config.toml
n_layer = 11
d_model = 512
n_experts = 80
experts_per_token = 6
d_expert = 64
d_shared_expert = 128
activation = "swiglu"
moe_layers = [1, 2, 3, 4, 5, 6, 7, 8, 9, 10]
router_score = "softmax"
normalize_top_k = true
routed_scale = 2.45
balance_loss = 0.0192
balance_bias = false
router_z_loss = 0.001
init_std_router = 0.0077
lr_router = 0.000316
n_head = 4
n_kv_head = 2
head_dim = 128
vocab_size = 20851
norm = "rmsnorm"
norm_place = "pre"
norm_eps = 1e-06
positions = "rope"
rope_base = 36800.0
rope_fraction = 1.0
qk_norm = false
attn_scale = 0.0884
tie_embeddings = false
parallel_block = false
init = "uniform"
init_std_qkv = 0.0195
init_std_o = 0.00416
init_std_up = 0.0195
init_std_down = 0.00257
init_out_by_depth = true
optimizer = "muon"
lr = 0.00645
beta1 = 0.93
weight_decay = 0.024
lr_head = 0.00392
warmup_steps = 200
schedule = "wsd"
decay_fraction = 0.723
decay_shape = "linear"
final_lr_fraction = 0.02
batch_tokens = 65536
seq_len = 1024
doc_mask = false
train_tokens = 538100000
steps = 8211
dataset = "wikipedia_en"
Below are experts of layer 2 (counted from 0) of a mixture-of-experts language model. Rows are named router (the router's row for the expert), gate (a neuron's input weights, with its number), up (a neuron's input weights, with its number), down (a neuron's output weights, with its number) and show model dimensions 416-447. Each number is 200 + 30 x the weight over its row's rms, rounded and kept within 0 to 999.
After each expert's rows: a language model's description of what the expert responds to. This comes from a sample of Wikipedia text that the model never trained on.

# expert 58
router,234,179,201,185,183,174,187,161,187,194,185,167,242,229,244,225,181,153,225,244,213,163,197,202,195,231,231,176,182,135,207,225
gate0,207,252,223,223,171,199,203,215,225,214,214,165,163,173,170,200,201,123,235,214,206,198,198,162,201,166,187,149,182,213,172,175
up0,223,183,171,210,210,257,221,228,210,193,188,132,236,197,213,202,201,244,215,223,204,190,214,165,160,158,201,233,211,224,150,200
down0,214,198,190,145,187,219,153,227,156,197,199,164,181,199,229,233,206,183,222,210,203,208,223,175,143,217,199,189,210,184,150,192
Description: Determiners and possessives. Articles and possessives starting a noun phrase after prepositions or sentence starts, such as the, a, her, 's, their.

# expert 26
router,245,138,227,159,164,172,174,175,174,154,166,180,211,231,228,229,143,187,248,180,233,222,165,230,202,232,242,161,187,163,227,204
gate0,156,208,175,196,177,171,179,226,147,184,203,174,202,234,186,222,211,180,202,200,207,190,216,170,205,165,208,190,206,197,153,215
up0,178,162,217,152,159,174,188,156,282,198,164,206,215,191,242,170,157,179,172,187,224,193,182,213,168,211,228,190,185,142,269,172
down0,161,223,210,166,204,228,176,196,215,233,197,215,173,193,214,189,195,143,279,204,219,165,211,225,164,238,218,166,154,157,259,161
Description: Proper names and places. Capitalized given names, surnames, cities, countries and titles, often in lists or tables, such as John, York, London, Walker, PlayStation.

# expert 48
router,216,177,219,161,180,169,175,168,212,177,176,180,223,236,214,217,186,178,233,226,233,176,167,240,239,232,223,154,155,163,224,202
gate0,182,209,203,203,231,212,201,190,248,189,211,259,201,239,230,220,223,103,171,211,145,185,179,184,208,195,159,203,207,231,184,176
up0,173,210,191,215,211,175,229,140,214,183,212,127,187,169,201,179,232,190,289,158,210,190,219,200,231,196,265,186,226,167,257,239
down0,125,132,170,170,128,147,163,188,235,188,153,183,194,245,248,235,193,167,175,250,185,212,227,199,234,238,202,191,185,267,179,177
Description: Name pieces in tables. Single-letter and short word pieces inside names and codes in tables and lists, such as N'D-i-aye, Bus-ch, prime marks, ISBN check digits.

# expert 38
router,240,168,250,169,159,171,181,169,201,174,166,182,228,242,238,226,167,175,248,199,222,183,170,234,220,231,224,166,153,194,232,215
gate0,205,200,207,207,186,204,205,206,224,166,190,159,283,145,218,205,218,206,230,186,230,217,180,190,179,209,178,199,178,187,208,189
up0,176,207,193,188,235,166,195,214,189,150,192,202,205,255,209,192,237,178,243,128,191,233,209,185,200,194,233,229,193,190,209,185
down0,211,140,209,215,150,131,186,213,183,238,204,197,240,169,194,276,208,234,190,251,182,167,207,223,169,165,196,214,229,138,237,180
Description: First names and pieces. Common English first names and their word pieces, such as John, William, Paul, J-im-my, Jul-ian, sometimes after table pipes or before a possessive.

# expert 56
router,218,182,212,165,168,147,150,159,236,194,170,201,242,227,227,193,180,171,206,236,215,187,188,224,245,217,208,171,172,186,231,207
gate0,218,212,175,175,173,191,183,199,242,202,184,238,180,176,210,239,203,182,181,204,192,210,171,209,178,203,160,172,232,213,226,228
up0,182,187,197,236,193,269,242,239,203,212,279,121,135,191,221,215,198,132,212,187,176,208,169,229,202,192,197,223,199,141,228,176
down0,195,233,146,198,187,213,166,182,210,215,192,157,216,187,173,182,215,146,193,225,165,145,224,200,234,192,207,164,200,195,218,197
Description: Agent and adjective suffixes. Word-ending suffixes on nouns and adjectives, especially -ist, -er, -ic, -ian, -ative, -ous, -ić, as in neuroscientist, philanthropist, frivolous.

# expert 54
router,236,168,244,159,166,163,169,177,211,167,168,173,239,245,217,233,178,173,231,226,223,208,170,254,237,230,230,172,169,173,226,212
gate0,221,215,170,215,159,219,174,187,252,192,157,212,208,278,187,256,198,225,194,199,186,181,191,244,178,302,187,190,245,184,223,192
up0,197,209,185,199,192,155,157,218,177,211,211,159,185,173,208,173,218,158,207,187,201,178,182,165,235,191,215,229,171,168,179,195
down0,239,204,202,221,194,199,166,196,215,167,205,175,226,185,210,168,229,205,134,174,191,186,202,168,214,185,171,210,197,194,161,130
Description: Spaces and slashes. Lone spaces before numbers in dates and tables, such as "April 27" and "July 20", plus slashes closing IPA transcriptions and in INSEE/Postal.

# expert 49
router,244,171,207,181,196,168,184,175,206,165,180,169,229,240,214,206,192,176,218,216,204,141,188,214,257,243,203,180,169,188,189,241
gate0,224,178,210,192,162,182,204,208,228,203,223,204,159,156,210,168,208,144,154,180,203,176,207,198,243,239,201,184,193,187,263,217
up0,184,232,226,170,252,206,151,226,170,173,160,282,194,203,222,215,163,233,248,238,218,187,175,209,183,196,205,221,144,209,222,188
down0,204,199,213,151,151,176,187,195,188,174,213,189,197,216,237,208,153,234,202,231,205,153,224,225,201,210,201,192,172,202,175,174
Description: List and clause connectors. Connectors joining items or clauses, such as and, to, or, semicolons, &, commas and table bars, common in lists and tables.

# expert 35
router,235,178,208,173,185,189,162,171,207,198,183,190,219,268,198,228,198,189,244,209,196,176,174,267,215,223,265,168,157,177,208,205
gate0,210,208,186,162,212,137,233,193,182,217,203,212,212,177,224,205,244,233,125,184,160,186,209,200,203,230,168,188,265,193,222,192
up0,210,130,168,170,195,209,146,216,228,231,215,146,209,279,184,216,258,192,260,183,162,183,195,205,208,224,191,167,190,211,193,229
down0,175,186,215,170,157,107,174,191,167,179,200,172,246,193,242,209,148,147,166,187,209,190,213,196,219,221,171,209,155,149,155,167
Description: Space before numbers. The bare space token before a year or number, after words like since, in, on or a table bar, as in Since 1660.

# expert 25
router,229,186,228,166,174,178,181,165,238,162,168,156,224,239,211,238,155,194,229,222,210,184,173,234,232,221,231,167,135,166,245,205
gate0,253,232,174,175,265,214,193,223,207,191,240,176,247,278,193,136,195,171,225,193,233,156,195,228,179,214,174,169,163,149,220,192
up0,251,266,200,215,268,170,203,230,100,182,210,194,204,209,196,151,227,182,243,180,212,186,199,227,187,195,189,245,217,241,190,212
down0,260,192,196,226,241,225,209,174,200,181,209,164,192,222,182,126,172,250,245,218,205,162,171,169,203,204,229,233,153,201,178,203
Description: Later digits, measurements. Digits after a number's first digit (9 in 1912, 6 in 2016), plus ft in heights and count words like four, five, several.

# expert 61
router,226,201,211,190,195,199,161,172,224,197,175,136,234,226,202,220,190,170,217,265,208,173,200,216,328,226,201,204,182,200,247,263
gate0,205,152,205,161,219,197,212,201,196,198,205,225,173,176,211,194,234,146,145,169,177,190,191,221,170,181,184,233,193,208,199,178
up0,212,218,223,161,224,216,194,221,221,212,221,179,250,125,189,213,243,180,176,203,217,228,206,228,185,229,188,197,183,168,203,202
down0,145,238,222,150,230,197,125,164,221,210,155,209,232,200,205,183,222,230,208,208,240,229,266,197,211,209,212,223,233,196,184,241
Description: Prepositions after nouns. Prepositions such as of, in, as, on, with, by right after a noun or participle, e.g. population of, such as, raid on.

# expert 42
router,245,183,220,147,193,182,182,161,240,189,175,194,218,221,239,214,187,165,222,211,212,186,174,225,225,231,200,178,155,195,239,210
gate0,167,175,233,178,165,199,127,244,220,205,230,166,171,225,202,206,214,205,215,158,247,169,217,218,214,245,245,161,162,187,180,189
up0,233,196,246,166,238,165,229,160,261,163,148,202,244,245,225,198,166,201,205,195,205,216,216,226,224,254,183,250,222,169,179,204
down0,247,164,189,183,252,212,238,224,292,177,220,211,235,241,179,252,197,207,179,176,233,220,168,209,169,233,170,216,181,238,193,233
Description: Foreign name suffixes. Final pieces of personal and place names, often non-English, such as Brune-i, So-ares, Brey-er, Urb-ina, -ville, -ić.

# expert 51
router,233,190,223,158,174,174,181,162,211,168,169,179,233,227,221,237,171,162,230,214,214,200,163,244,235,221,229,174,164,160,237,222
gate0,188,193,193,222,174,214,209,205,210,205,197,201,200,197,196,171,226,163,184,220,159,222,183,204,220,149,205,190,207,168,192,187
up0,202,245,185,221,255,203,162,221,200,203,226,252,179,146,191,228,238,251,193,181,186,211,207,192,252,219,194,206,142,177,267,218
down0,256,257,227,189,170,175,254,182,205,196,210,235,172,139,185,174,219,231,206,196,220,173,227,192,149,190,190,200,174,219,204,185
Description: Month names in dates. Month names after on or a date, such as August 21, December 18, Feb, plus the ordinal ending th and the word season.

# expert 23
router,229,177,241,162,163,168,175,178,212,166,167,174,243,239,215,238,162,173,231,234,223,183,170,242,236,225,232,169,157,170,218,203
gate0,224,193,249,136,241,172,169,178,238,113,149,190,157,170,231,223,200,227,287,185,216,202,157,211,215,278,172,211,257,166,223,198
up0,160,180,133,207,235,232,187,182,204,240,147,166,213,202,235,188,186,216,195,146,185,186,237,167,218,185,209,205,216,230,297,177
down0,199,158,167,192,202,198,175,229,201,196,227,119,188,170,197,269,208,165,215,212,179,174,222,207,201,188,218,199,228,193,190,189
Description: Table spaces, country codes. Spaces and digits in results tables and year ranges, three-letter country codes such as ITA and AUS, and the adverb again.

# expert 9
router,228,170,225,161,172,163,183,179,223,177,171,161,225,227,212,243,170,173,224,236,231,183,172,245,242,230,235,172,154,172,232,227
gate0,167,191,216,203,167,213,202,193,183,200,213,225,190,212,191,206,167,174,182,170,178,257,203,238,197,179,211,194,193,178,150,222
up0,232,153,197,184,219,79,161,218,243,210,190,158,161,181,182,257,221,227,224,182,170,177,218,138,204,200,220,202,224,237,197,235
down0,211,189,186,173,200,190,215,259,134,170,173,186,214,263,254,237,162,206,268,215,190,203,177,192,221,196,150,192,190,169,186,210
Description: Prepositions and particles. Prepositions and verb particles after a noun or verb, especially out in carried out, plus in, on, of, over, during.

# expert 6
router,229,176,214,177,153,162,194,172,248,201,175,144,230,214,245,206,170,144,206,225,239,219,183,221,203,230,207,178,174,195,187,231
gate0,150,167,230,185,212,225,210,206,164,227,223,235,198,202,229,222,201,218,159,198,262,203,179,192,183,209,213,170,232,231,209,204
up0,208,213,182,205,189,184,211,170,231,150,193,224,182,164,233,130,201,268,136,198,184,174,227,196,178,187,208,211,191,240,164,189
down0,239,246,220,201,179,217,233,229,158,183,237,187,239,235,225,169,192,192,250,207,171,161,224,184,261,154,215,207,211,195,210,220
Description: Determiners and ordinals. Articles, numerals and ordinals that open noun phrases, especially after "A" or "his", such as a, an, first, second, two, other.

# expert 43
router,212,162,227,180,205,186,174,162,250,155,139,187,189,247,262,249,201,198,235,200,243,225,173,263,227,234,237,196,204,170,230,206
gate0,201,170,188,211,150,267,186,166,203,196,193,244,181,250,191,177,190,244,184,219,231,166,147,276,191,226,143,186,214,200,208,200
up0,195,174,242,193,172,204,235,181,148,200,148,180,207,219,208,263,207,171,169,205,198,215,223,194,172,141,143,161,173,248,145,146
down0,194,229,244,199,195,191,202,201,198,203,195,174,203,228,241,242,257,162,217,181,204,241,205,221,246,200,264,193,193,154,191,202
Description: Lowercase word-start pieces. Early consonant pieces of words after a space or capital S, such as al, sp, sh, con, dis, fil, educ, or.

# expert 24
router,204,193,249,173,171,178,191,181,259,176,185,162,276,233,211,220,148,175,242,268,218,207,184,234,208,214,204,187,189,199,212,192
gate0,181,150,241,223,183,233,200,238,169,208,146,218,232,245,186,122,261,216,187,201,232,205,237,169,191,228,174,206,232,218,192,223
up0,205,214,215,201,235,211,239,222,189,243,178,185,206,246,204,219,235,171,243,199,123,191,202,224,202,281,173,195,199,214,181,241
down0,185,178,182,190,206,229,195,190,168,220,215,138,215,221,228,249,180,202,194,213,197,179,156,220,231,184,234,196,221,200,238,195
Description: Later number digits. Digits inside multi-digit numbers after the first digit, especially the final digits of years, populations and table figures, such as 197-6, 22-0.

# expert 39
router,225,161,220,172,163,166,206,188,288,154,164,145,194,247,232,286,181,179,205,235,246,192,182,213,207,231,230,162,162,151,200,209
gate0,189,216,249,181,184,186,214,204,237,227,222,188,199,188,259,214,184,281,199,162,239,202,172,192,223,158,233,206,166,214,267,209
up0,165,212,195,217,213,237,164,180,207,198,191,249,197,190,218,225,194,202,185,247,181,206,153,201,205,224,196,139,241,195,234,181
down0,181,167,197,227,242,193,185,211,232,190,182,196,128,247,229,189,224,208,198,191,175,188,204,202,172,202,184,230,186,220,225,150
Description: Verbs and set phrases. Verbs after was, to or in, such as used, served, located, have, and nouns in set phrases like in operation, in connection.

# expert 63
router,228,186,225,188,156,184,198,201,202,147,168,203,208,223,217,189,180,172,212,196,190,151,189,187,307,241,203,189,188,160,222,263
gate0,220,216,179,204,155,207,183,169,174,212,172,155,245,210,249,198,173,166,194,243,219,171,175,132,191,172,236,207,156,198,183,186
up0,216,183,183,205,98,185,209,172,161,206,180,119,204,225,193,235,199,222,193,229,223,203,188,106,234,187,208,269,244,195,213,215
down0,193,175,192,292,181,167,205,201,201,182,184,182,171,175,165,170,168,220,188,247,199,135,182,132,161,207,205,188,214,134,189,183
Description: Table cell separators. Pipe separators between cells in numeric tables of scores, votes and statistics, plus semicolons separating listed values.

# expert 37
router,222,184,199,180,182,200,190,194,201,171,170,147,242,227,197,230,176,187,235,260,204,195,194,233,256,207,238,200,193,173,233,265
gate0,178,216,186,208,176,242,222,214,162,210,208,235,187,131,240,228,203,200,172,208,161,212,198,164,162,189,166,184,215,198,164,159
up0,170,217,176,230,219,178,233,206,188,207,206,138,188,204,251,227,230,200,202,198,153,195,193,192,217,224,153,191,240,181,164,166
down0,147,215,197,214,205,195,234,216,142,199,212,180,192,215,169,230,144,211,204,166,194,233,234,187,158,201,203,190,187,213,169,242
Description: Paragraph and section breaks. Sentence-final periods with paragraph breaks, == heading markers, and prepositions like in, on, between, especially a sentence-opening In.